Experts of a small language model.
Size: 14 layers, width 160, 16.4M parameters.
Experts: 2 picks a token, a softmax router.
Training: a variant of SOAP for the experts, 321M tokens, 4902 steps.
Below are experts of layer 6 (counted from 0) of a mixture-of-experts language model. Rows are named gate (a neuron's input weights, with its number), up (a neuron's input weights, with its number) and show model dimensions 0-159. Each number is 50 + 10 x the weight over its row's rms, rounded and kept within 0 to 99.
Before each expert's rows: "mostly gets" lists some tokens that are sent to it at least half of the time. This comes from a sample of Wikipedia text that the model never trained on.

# expert 16
mostly gets: " government", "ized", "ism", " Democratic", " state", " water"
gate0:52 32 38 60 59 52 51 49 38 47 50 62 46 50 38 41 43 41 49 43 48 61 33 41 59 37 67 53 63 44 45 60 41 39 53 38 42 63 52 35 46 52 63 46 35 53 63 38 45 49 59 37 46 30 51 36 29 46 45 68 33 60 51 39 54 45 51 50 38 51 65 39 31 36 64 77 52 40 52 47 49 60 37 64 55 57 41 52 40 57 62 31 49 38 46 39 56 59 58 44 60 49 62 35 63 41 48 40 44 47 53 45 51 59 47 45 52 39 57 37 52 63 54 52 63 40 51 40 45 61 49 48 32 65 36 69 50 60 35 50 44 43 50 56 39 51 64 64 63 74 51 62 64 68 49 52 44 59 48 50
up0:63 54 41 56 54 56 40 44 60 32 54 45 53 45 37 62 46 63 46 51 39 26 61 44 53 43 64 40 67 55 51 42 45 47 65 40 54 56 42 59 32 50 49 63 58 38 69 51 33 34 48 33 59 46 63 48 43 57 54 37 60 77 54 51 43 54 77 53 55 52 45 66 69 65 43 35 47 45 43 55 43 50 46 43 45 45 46 44 45 48 48 53 41 36 59 39 45 57 37 48 54 47 51 26 37 66 52 52 57 49 53 48 35 43 39 41 48 55 54 62 59 43 45 49 35 29 55 72 62 51 44 58 62 61 40 63 51 45 57 58 47 55 48 42 67 41 37 50 58 36 56 49 69 55 41 36 51 40 67 49
gate1:50 52 62 56 50 68 26 55 44 41 60 12 43 52 45 47 59 46 50 41 65 48 59 53 64 59 37 53 53 55 52 47 40 48 46 57 28 43 53 40 67 65 48 39 47 43 52 58 57 64 43 38 60 37 56 23 71 51 49 64 48 50 34 58 38 50 57 56 53 57 62 64 61 55 44 54 47 51 60 45 58 60 48 49 30 52 36 65 39 51 60 51 60 54 48 32 22 63 52 64 45 49 49 44 47 51 40 59 40 37 58 47 71 62 54 51 48 46 53 47 49 55 42 39 66 49 59 58 58 63 43 63 68 48 61 64 46 41 41 42 41 49 57 63 58 57 43 48 53 53 56 35 47 65 55 54 51 47 62 57
up1:64 39 60 63 62 45 48 42 32 46 72 58 44 29 52 54 35 76 54 49 46 51 48 43 48 50 27 59 54 59 60 43 44 45 49 47 54 49 52 52 57 57 42 60 48 56 37 42 52 69 45 43 42 51 42 66 28 72 47 73 50 50 51 48 32 40 65 44 50 41 40 46 60 45 44 48 41 57 45 54 51 48 47 50 46 57 49 49 56 54 66 48 60 41 66 65 57 48 51 54 54 33 37 48 55 43 68 74 47 48 24 71 50 51 54 61 52 44 59 51 47 41 50 53 52 45 51 31 47 42 47 43 50 46 38 39 57 53 54 58 61 40 64 62 34 46 69 46 60 42 49 47 43 62 45 73 72 60 44 37
gate2:60 60 59 43 43 56 41 65 49 68 38 58 64 42 51 52 37 64 26 55 49 61 49 46 43 67 54 56 65 55 24 43 45 52 53 56 38 57 57 58 65 47 43 53 69 60 37 51 62 57 55 44 81 64 49 47 35 43 41 39 54 38 37 49 42 47 34 51 33 57 45 52 64 42 49 51 47 48 58 55 46 40 55 59 44 56 58 53 40 52 43 34 42 38 49 47 27 55 43 53 65 47 67 55 48 46 29 49 39 36 31 57 52 52 54 44 52 56 63 45 60 56 72 59 60 58 35 54 56 54 32 53 39 46 46 36 43 54 49 38 53 56 38 58 76 52 48 63 54 49 54 52 61 55 56 36 41 52 55 41
up2:46 39 55 51 56 45 77 40 52 55 46 46 52 51 50 56 51 58 40 52 45 46 60 65 61 65 45 51 63 55 58 46 46 46 48 52 35 59 39 40 51 37 46 36 39 54 56 39 50 60 62 57 20 38 54 59 45 59 62 70 57 49 77 40 46 45 63 52 47 29 49 74 50 49 84 48 49 52 35 32 53 55 34 58 55 54 46 42 43 44 47 41 49 63 66 43 60 37 47 51 56 45 69 54 50 49 63 35 56 54 66 49 50 56 47 50 46 42 40 68 40 53 37 49 46 52 45 63 55 47 62 53 53 50 34 60 46 48 43 47 61 72 40 60 48 56 43 40 29 70 58 54 48 46 43 55 51 64 45 47
gate3:62 56 64 42 54 48 53 44 45 54 43 35 48 57 30 57 37 49 44 57 62 54 43 44 52 50 51 74 63 47 32 33 47 50 51 51 58 49 57 47 41 38 52 52 45 62 46 28 48 41 37 52 46 46 49 42 73 55 49 72 40 47 55 53 74 33 62 57 67 43 42 47 49 52 59 62 46 54 45 38 52 31 57 46 59 53 57 49 39 49 53 69 45 52 58 58 49 74 34 53 51 48 52 48 58 66 38 50 48 40 78 69 53 48 54 48 60 59 71 51 48 43 49 63 55 62 43 50 47 52 46 54 46 64 34 48 29 50 42 56 43 47 49 38 82 50 45 34 30 50 47 51 46 64 55 48 40 48 45 43
up3:46 43 45 57 61 57 36 39 37 58 53 57 50 55 33 64 41 48 71 48 47 60 45 39 55 49 56 54 41 45 53 48 55 57 44 41 46 56 44 64 60 26 52 50 46 45 65 65 50 45 35 72 37 50 48 51 27 43 50 39 42 47 45 56 60 45 52 44 40 51 44 50 49 41 61 45 61 65 53 52 44 39 62 60 32 43 36 46 67 46 45 41 52 37 38 37 39 51 46 61 44 38 50 48 47 51 54 57 53 49 34 60 28 48 69 54 66 48 52 63 52 52 60 52 78 52 53 31 48 59 43 49 48 46 26 52 54 46 42 62 47 53 44 47 24 32 44 54 67 56 42 48 65 28 44 44 68 37 52 39
gate4:55 49 49 53 71 25 40 48 45 49 61 47 48 48 41 50 36 55 62 58 32 52 56 48 44 41 49 45 56 35 46 56 76 38 62 38 42 57 56 44 46 57 54 44 50 53 37 44 48 55 46 51 63 46 53 43 43 68 69 38 39 45 32 53 63 36 50 41 53 54 50 50 52 38 61 44 42 75 44 46 50 49 42 41 36 63 62 61 53 67 31 50 17 40 60 48 49 39 47 53 51 69 39 64 56 61 30 43 50 47 43 65 58 49 47 48 51 65 46 61 55 54 44 37 62 60 37 53 42 52 53 51 44 67 58 51 52 37 53 38 68 64 63 64 64 50 53 55 63 60 59 55 49 60 53 62 29 53 48 50
up4:51 55 51 58 39 62 50 48 39 60 56 30 36 54 48 64 46 62 60 62 67 51 48 46 55 47 61 35 39 40 55 52 47 55 72 46 51 63 60 36 47 54 46 45 51 60 67 39 46 43 58 42 41 59 43 47 52 61 55 45 47 52 26 52 64 46 63 55 63 41 32 42 50 46 45 49 54 35 39 49 39 32 56 59 64 52 38 38 50 54 36 61 42 40 63 34 31 41 50 51 47 50 44 41 39 40 38 51 39 52 55 33 37 39 44 67 68 41 62 39 44 50 37 43 39 81 57 50 68 49 44 47 71 42 74 48 55 49 42 45 60 53 58 49 42 57 53 52 49 44 41 55 47 66 40 59 35 61 55 58
gate5:27 56 45 54 54 49 36 44 49 48 33 65 57 45 55 56 33 58 65 48 54 59 56 62 36 32 49 37 62 38 54 54 37 59 52 37 39 55 63 63 30 58 53 51 64 50 45 53 45 55 42 55 61 56 51 30 44 60 38 41 38 60 41 61 44 57 58 60 54 61 51 67 57 39 60 48 38 44 54 45 50 35 44 19 40 43 69 42 50 35 49 46 34 44 40 52 20 50 46 56 42 38 36 58 53 50 49 36 46 35 65 55 53 59 45 56 57 60 48 39 51 47 41 54 47 71 52 45 46 52 52 59 52 57 17 62 51 38 51 56 48 44 49 55 59 63 53 42 50 58 60 37 37 54 59 48 49 56 44 61
up5:55 49 55 50 66 36 57 38 49 47 47 70 69 48 50 49 65 47 58 43 61 61 52 43 49 54 45 50 58 61 40 45 29 52 62 41 63 47 39 45 66 39 54 75 48 59 49 63 64 41 42 57 55 58 52 54 50 53 44 52 40 48 52 68 46 42 50 44 43 33 62 27 43 66 61 56 59 53 53 53 44 46 41 52 53 52 42 39 59 59 56 38 56 46 36 70 44 46 34 47 53 48 59 57 53 40 54 72 41 39 39 41 61 43 46 58 50 63 46 39 54 34 51 50 42 38 36 59 63 58 62 58 45 60 33 53 48 35 48 35 37 55 56 22 56 56 35 48 55 62 51 42 35 64 48 34 46 30 27 43

# expert 26
mostly gets: " John", " David", "ford", " William", " James", " Paul"
gate0:53 54 70 57 51 36 72 16 46 48 43 56 46 59 50 54 46 52 61 49 55 53 63 58 57 28 48 61 52 53 39 55 48 42 56 69 57 56 50 53 47 43 58 41 48 42 36 36 46 41 43 61 51 55 49 44 48 50 62 50 49 45 50 47 63 35 42 63 51 42 56 63 44 35 58 41 28 27 62 65 47 34 34 36 64 54 34 52 59 48 46 61 45 61 58 38 60 53 51 53 46 44 38 64 60 42 60 48 48 43 44 54 65 46 53 27 40 50 46 37 46 54 58 49 55 41 35 28 40 54 44 49 47 67 47 51 43 43 41 63 56 59 56 67 45 50 45 35 32 39 59 51 56 48 70 45 32 71 50 51
up0:58 47 49 30 64 44 64 51 62 55 49 62 41 62 28 60 31 47 51 50 40 59 68 63 43 36 57 40 62 57 58 37 41 36 52 60 37 46 51 64 52 48 56 39 55 68 50 43 52 25 47 50 56 59 23 47 47 38 54 57 52 70 69 48 56 41 52 50 48 48 70 85 48 44 51 46 35 54 30 46 57 51 53 45 61 45 41 55 47 45 47 53 55 64 53 57 45 75 51 46 52 47 60 45 57 74 60 51 56 47 47 59 58 55 50 49 37 42 50 69 58 48 52 55 52 57 59 56 55 54 55 33 53 48 30 62 52 56 62 50 57 52 43 41 54 35 63 60 56 54 57 50 70 44 43 60 43 61 49 50
gate1:49 66 66 54 67 53 72 59 53 47 54 35 49 66 44 38 58 42 44 68 63 50 47 48 58 41 64 62 67 54 50 52 45 53 56 36 35 34 54 40 37 51 40 45 41 39 35 53 42 68 38 41 53 60 52 45 64 23 57 58 48 33 51 64 61 55 38 51 40 57 66 75 35 57 65 53 56 65 54 38 52 61 58 64 40 48 48 75 50 45 56 37 60 55 67 43 56 58 48 60 51 50 47 50 45 56 50 69 53 55 44 38 62 43 60 50 56 64 42 60 49 44 47 43 61 80 40 36 63 55 55 54 54 42 57 51 48 43 61 53 55 43 54 59 48 58 52 48 40 70 54 45 45 59 53 54 42 53 38 48
up1:35 54 38 55 59 60 60 59 53 44 55 60 42 51 38 60 69 45 31 57 44 55 23 54 43 33 70 54 41 47 43 48 55 64 50 46 56 33 48 47 48 58 57 51 50 41 51 52 57 49 40 43 58 59 53 40 41 30 53 72 45 50 56 51 46 44 58 54 35 35 54 56 55 50 52 48 50 52 43 51 28 55 62 56 42 54 57 60 66 60 45 39 46 46 59 58 60 28 49 54 49 44 42 51 54 59 49 47 25 54 47 63 49 60 41 50 55 43 47 53 23 56 40 12 42 55 45 60 76 52 54 30 61 42 31 41 46 52 60 28 55 58 42 48 51 61 56 50 38 46 54 51 37 40 55 52 48 53 48 56
gate2:35 44 42 41 40 36 67 44 53 67 51 38 60 50 54 49 48 63 49 49 52 49 63 26 59 43 35 59 60 43 56 54 59 45 56 49 54 59 57 65 41 47 63 52 40 46 45 33 63 65 50 53 48 36 62 44 49 40 49 49 44 53 51 50 59 58 39 53 49 38 66 36 53 37 59 43 52 61 62 40 57 64 62 60 54 33 52 34 35 32 36 68 36 41 39 45 50 60 51 57 46 44 48 58 66 59 64 38 51 48 38 65 64 58 32 60 46 48 47 50 81 50 46 23 47 30 47 66 63 51 51 54 27 53 49 54 47 42 28 60 49 48 53 40 52 59 54 53 52 34 37 49 54 53 53 61 56 49 51 57
up2:44 61 53 69 59 47 59 52 43 47 52 61 56 44 55 48 53 50 52 68 42 60 54 49 33 39 30 50 54 48 61 60 41 41 52 48 61 50 46 44 49 44 57 50 51 63 29 64 53 46 46 51 50 36 54 60 54 39 63 48 52 46 58 56 44 46 61 28 48 34 53 81 35 60 40 48 46 47 39 46 72 54 57 54 48 48 54 45 54 53 46 48 37 44 46 25 48 21 62 45 46 63 46 49 47 62 64 55 42 57 37 35 41 51 55 66 49 56 60 49 37 54 42 64 75 55 70 67 49 53 50 41 30 40 39 48 63 60 54 48 65 54 60 39 56 38 37 55 63 41 63 60 54 37 47 43 61 52 43 33
gate3:56 35 58 56 45 50 46 43 42 52 35 32 55 58 40 49 46 56 51 56 65 27 61 63 58 39 56 55 61 35 41 54 61 34 51 25 34 56 42 33 75 51 53 53 36 63 43 58 52 45 47 54 51 59 48 55 49 54 46 60 48 55 50 49 63 45 49 65 65 66 42 51 32 59 35 54 52 73 45 56 52 53 42 55 71 64 49 46 47 76 56 50 69 41 36 39 50 34 50 51 59 70 60 68 51 56 60 52 45 47 48 55 53 44 54 56 60 55 50 59 66 63 54 52 53 53 50 55 52 62 41 45 77 44 28 57 58 56 57 56 61 47 55 63 44 55 50 43 52 31 59 52 52 56 58 41 47 61 47 64
up3:52 59 61 55 53 39 55 38 53 44 45 51 51 71 55 25 31 61 40 51 49 65 43 44 39 68 41 63 54 36 51 45 51 46 56 71 56 53 49 47 65 20 59 51 54 55 49 58 42 52 49 36 51 72 78 45 49 45 55 48 53 53 42 50 56 60 43 55 45 52 41 40 30 46 40 62 36 47 59 40 64 48 34 56 45 50 37 59 48 59 57 55 33 46 45 33 57 57 46 53 29 49 61 42 51 47 34 55 60 46 45 54 40 39 49 45 64 51 47 49 84 69 72 66 51 47 51 58 46 55 37 44 50 56 42 52 55 40 57 48 56 42 56 48 41 55 44 32 48 45 49 46 43 52 41 49 40 32 34 46
gate4:66 56 65 63 54 67 47 37 39 46 48 34 42 43 39 60 51 48 31 71 47 32 39 44 37 43 37 52 46 51 28 51 56 49 51 36 37 34 64 43 52 50 46 48 49 40 49 36 50 54 40 34 52 60 54 50 62 46 52 39 40 54 35 42 66 51 69 58 63 49 50 50 49 36 45 49 48 57 54 46 56 39 45 64 55 34 61 56 39 49 41 53 53 64 57 65 63 44 47 65 38 52 48 47 45 64 61 58 35 36 56 56 45 57 41 33 54 27 49 52 56 50 45 37 64 58 42 44 42 50 54 38 47 57 67 52 55 49 60 48 57 53 35 60 46 39 74 70 54 49 35 62 49 35 38 28 47 56 61 42
up4:56 50 49 48 58 52 51 49 61 39 34 53 56 51 26 44 47 45 43 37 53 46 46 57 67 43 46 49 51 38 55 46 43 54 44 42 52 47 69 37 48 42 43 43 66 47 52 45 50 53 38 28 63 40 64 45 64 25 47 51 55 71 45 46 64 41 67 52 48 62 45 71 50 52 43 36 41 40 48 56 31 45 16 59 47 63 59 49 60 55 45 61 59 47 61 57 63 52 43 48 54 61 66 30 44 70 67 32 63 45 41 59 44 52 41 47 50 58 58 32 66 46 52 40 52 58 53 41 46 53 65 43 34 44 50 64 54 55 62 34 61 49 36 34 45 59 40 62 55 56 44 54 44 47 44 51 66 40 47 47
gate5:44 41 41 42 47 50 37 36 44 34 36 62 56 46 43 45 55 37 34 52 73 74 44 44 60 34 47 44 70 46 45 46 65 52 60 39 63 55 79 39 39 62 59 62 60 45 44 27 50 73 44 44 56 56 78 38 49 59 43 45 56 53 41 66 49 46 47 54 50 58 56 38 59 54 58 58 42 38 63 46 61 47 45 52 46 41 50 47 41 52 60 58 33 55 46 43 43 44 48 57 48 45 54 43 56 41 30 60 63 47 51 51 50 53 32 47 51 52 56 48 44 47 54 36 45 45 43 52 47 53 79 46 34 66 50 48 57 44 55 41 71 45 56 51 37 44 62 60 47 75 46 46 39 38 57 41 52 59 49 55
up5:41 52 58 33 53 55 54 61 34 33 60 37 34 47 57 53 66 59 35 54 37 53 59 28 64 59 47 41 61 51 55 48 39 52 49 61 55 48 45 48 47 51 58 51 48 64 25 53 60 65 49 35 56 45 47 52 58 32 37 58 41 55 50 55 43 46 60 55 68 32 45 43 56 41 51 70 44 61 46 34 62 56 72 49 63 59 36 54 55 35 56 47 51 46 57 61 51 67 47 47 61 60 52 40 49 51 70 64 52 49 41 46 54 23 47 54 30 45 75 62 40 57 61 64 63 51 46 68 55 40 42 48 41 45 37 52 44 45 35 51 60 43 63 63 47 44 55 46 57 38 43 55 53 39 43 41 45 56 54 38

# expert 2
mostly gets: "'", " John", " School", " Mc", " You", "["
gate0:41 52 52 54 44 35 40 46 50 61 36 45 62 62 56 47 39 45 72 47 51 31 50 72 43 15 44 42 49 43 44 53 55 56 48 47 55 24 52 38 47 37 55 49 33 59 42 53 34 68 48 60 71 53 37 34 49 44 42 40 45 33 50 53 44 42 38 46 55 59 54 33 39 53 43 55 38 41 53 59 43 43 53 58 58 50 51 41 55 34 51 37 46 49 41 51 52 50 55 58 31 39 34 51 67 42 61 50 57 34 47 47 67 40 42 46 54 47 48 42 57 33 53 64 49 43 59 38 19 55 60 55 42 51 50 71 52 54 36 49 57 54 42 53 47 42 47 49 59 50 57 40 30 39 47 62 47 57 65 51
up0:40 47 57 42 64 42 48 59 70 41 47 50 43 60 56 51 43 63 41 55 53 50 53 33 48 48 68 54 53 49 52 38 41 54 61 47 54 60 66 45 56 43 52 40 50 40 21 28 38 54 46 47 47 58 54 47 48 35 52 42 51 48 46 48 54 50 44 59 57 49 33 59 44 32 74 54 41 21 34 67 40 48 46 35 51 32 51 43 42 65 59 65 60 33 57 56 33 44 57 47 53 46 56 45 41 52 58 40 31 49 45 43 50 51 36 44 50 46 68 52 41 62 56 58 47 71 45 50 46 53 33 45 59 43 48 57 59 52 45 51 77 45 56 43 29 32 52 65 64 38 50 43 55 39 60 48 49 36 48 37
gate1:57 51 51 53 50 48 58 43 36 53 51 53 55 67 49 47 31 60 37 36 43 45 48 60 59 45 49 51 70 56 65 32 32 41 43 59 46 45 49 46 56 68 62 44 38 70 68 50 46 64 44 72 57 66 57 47 51 38 61 52 41 50 53 52 67 35 39 64 48 60 49 65 29 45 61 59 25 60 53 71 57 46 59 54 45 63 45 45 43 57 69 54 53 59 64 61 62 52 43 63 55 56 55 46 61 66 47 68 55 42 60 46 48 51 42 45 59 49 56 61 66 60 69 53 63 61 36 65 69 45 47 67 55 59 61 47 46 49 41 60 63 59 51 51 72 44 48 36 60 55 52 48 55 51 53 51 49 52 47 41
up1:35 53 33 63 31 44 43 32 43 37 51 45 42 35 47 49 44 45 38 40 47 72 67 57 56 65 61 35 40 42 47 40 34 44 49 48 43 61 74 37 72 54 57 69 50 54 56 50 37 28 56 47 52 46 63 37 53 43 43 52 50 61 34 61 52 46 66 59 43 42 43 56 58 60 59 35 44 43 46 44 31 33 37 49 45 51 49 63 49 41 49 38 48 51 40 43 49 55 47 45 37 47 47 45 48 52 32 45 39 50 28 20 52 48 47 61 54 65 36 47 43 70 57 55 35 54 48 46 66 59 35 54 52 38 51 54 39 40 47 42 54 51 32 41 55 55 45 59 62 37 46 49 50 46 53 47 50 41 53 62
gate2:52 58 59 70 40 48 59 51 41 57 38 52 54 66 36 48 39 50 52 60 52 38 31 61 59 59 51 58 48 42 38 53 39 38 50 41 39 54 51 48 51 47 66 49 47 57 56 39 45 54 58 46 44 44 60 24 52 53 58 43 42 45 61 57 50 53 34 53 53 65 31 49 42 55 49 52 33 52 48 50 47 35 59 64 56 41 50 54 44 30 56 56 43 51 39 65 47 56 54 57 32 50 24 56 51 54 49 11 53 45 45 56 61 56 42 34 58 55 40 54 53 47 52 23 43 50 39 33 58 53 49 51 20 43 42 44 48 34 37 32 51 44 30 38 59 53 45 45 51 57 58 45 50 63 66 41 53 53 37 46
up2:53 50 44 52 64 65 50 51 46 38 43 39 54 29 43 35 61 45 56 43 45 48 44 57 49 45 27 64 39 70 45 34 57 62 38 54 50 69 54 61 68 47 60 42 43 39 55 44 49 51 51 57 45 56 48 42 46 46 65 66 46 49 40 46 65 49 48 57 58 63 48 21 36 62 49 69 57 56 38 59 50 40 40 40 48 41 46 47 39 60 49 60 65 59 42 50 62 46 47 52 67 55 41 34 51 55 53 27 45 53 43 55 49 43 36 55 59 67 49 57 73 48 40 51 59 22 43 44 49 61 47 57 42 53 27 52 39 39 49 47 35 60 55 53 36 42 57 77 44 39 60 52 55 63 48 63 48 51 48 52
gate3:52 55 67 46 50 52 52 40 48 42 56 41 73 72 42 52 50 64 43 73 57 50 48 37 54 59 46 52 54 46 40 41 57 46 50 47 58 37 58 60 37 45 50 48 59 59 26 48 51 58 43 52 53 37 66 35 61 60 58 61 45 37 43 62 55 49 31 58 60 53 46 47 36 54 64 53 30 60 62 37 45 48 53 46 45 31 47 49 56 47 50 66 47 34 45 58 67 62 43 55 36 21 41 32 61 55 45 59 56 48 47 45 48 44 39 43 44 49 49 25 58 40 51 34 62 44 35 31 40 53 47 47 54 74 49 52 37 39 46 52 59 31 46 37 47 45 51 40 41 57 56 36 38 42 64 40 46 50 40 51
up3:60 43 61 51 47 50 55 49 62 43 43 51 45 59 41 37 54 47 45 49 48 56 67 50 51 55 43 67 60 42 46 62 37 61 63 45 50 40 77 43 35 68 46 48 53 55 55 45 60 43 39 46 58 54 59 48 68 61 54 47 38 60 47 54 60 47 42 54 48 47 31 78 69 52 50 42 58 31 56 68 38 42 43 48 37 44 67 37 48 32 47 56 39 46 51 49 49 46 49 69 50 56 72 65 32 49 49 53 56 48 52 36 54 25 51 33 43 41 46 47 43 40 38 55 45 75 47 53 53 55 43 60 42 42 56 42 66 43 59 40 64 55 40 53 62 57 65 50 41 40 44 45 47 42 44 35 31 58 32 55
gate4:36 52 46 51 45 47 70 38 48 58 55 40 50 31 64 42 44 68 54 52 71 59 37 43 56 33 54 65 56 60 55 36 53 52 56 40 58 62 41 65 47 48 62 42 32 60 31 41 26 64 42 34 54 42 44 62 50 62 51 55 47 62 57 62 58 42 56 46 50 47 50 46 46 46 65 42 62 49 33 46 49 43 36 43 48 26 46 52 45 49 42 58 45 48 42 56 48 59 30 50 54 46 52 48 48 53 32 45 37 51 44 40 54 41 39 39 54 51 68 43 54 61 53 32 54 46 43 41 48 53 44 35 50 77 50 74 41 38 48 43 67 50 63 70 41 50 52 44 47 35 46 49 37 63 63 45 47 42 33 42
up4:65 46 47 51 55 48 50 47 71 51 38 48 59 44 44 51 54 57 67 47 46 71 54 32 51 34 42 61 61 44 54 28 24 58 41 55 52 54 41 49 51 41 56 59 58 64 47 66 38 43 44 51 60 36 58 47 33 38 53 59 48 41 39 46 52 50 55 42 64 79 67 55 39 62 44 48 55 43 51 49 47 46 25 45 53 41 49 41 45 47 37 50 58 50 29 54 59 42 35 45 31 59 25 51 57 39 61 61 43 51 41 67 44 55 39 54 58 55 44 49 57 29 42 53 46 56 52 47 42 53 58 70 32 48 51 57 51 63 57 33 38 42 68 33 71 50 61 52 52 58 50 49 51 46 45 51 53 40 47 49
gate5:40 54 59 61 48 62 55 46 47 44 50 35 60 67 55 56 58 50 61 77 57 72 42 41 51 43 53 47 42 34 48 46 47 45 40 31 50 36 68 43 32 39 52 53 41 61 33 55 44 57 58 42 51 37 54 42 31 58 63 50 47 47 33 60 49 38 53 54 56 38 71 53 52 33 46 43 42 42 46 53 57 39 52 49 42 40 52 29 37 40 52 41 49 42 36 49 43 64 56 62 29 46 43 46 69 62 56 32 55 46 61 51 68 71 59 44 40 47 50 55 54 47 51 45 59 58 43 35 50 59 53 51 39 52 65 51 44 44 48 60 65 35 41 50 44 65 38 50 60 64 70 33 52 43 46 38 64 59 43 44
up5:61 52 55 75 54 45 56 43 62 46 39 61 54 61 41 46 40 62 61 29 42 37 66 55 49 34 60 53 65 56 50 51 55 42 54 61 57 47 59 62 49 60 50 49 70 50 65 65 78 49 44 47 56 43 59 61 71 47 50 61 45 49 44 55 40 37 51 55 43 57 46 45 49 42 48 52 57 39 84 57 41 48 51 38 53 40 45 54 42 51 64 37 50 66 44 51 49 71 45 41 47 49 66 48 55 47 51 56 56 50 62 28 48 56 30 46 59 45 46 53 68 51 40 50 59 66 50 45 55 50 47 65 54 38 45 54 55 48 62 49 37 51 64 36 68 36 70 29 51 61 49 37 43 66 47 48 54 53 59 63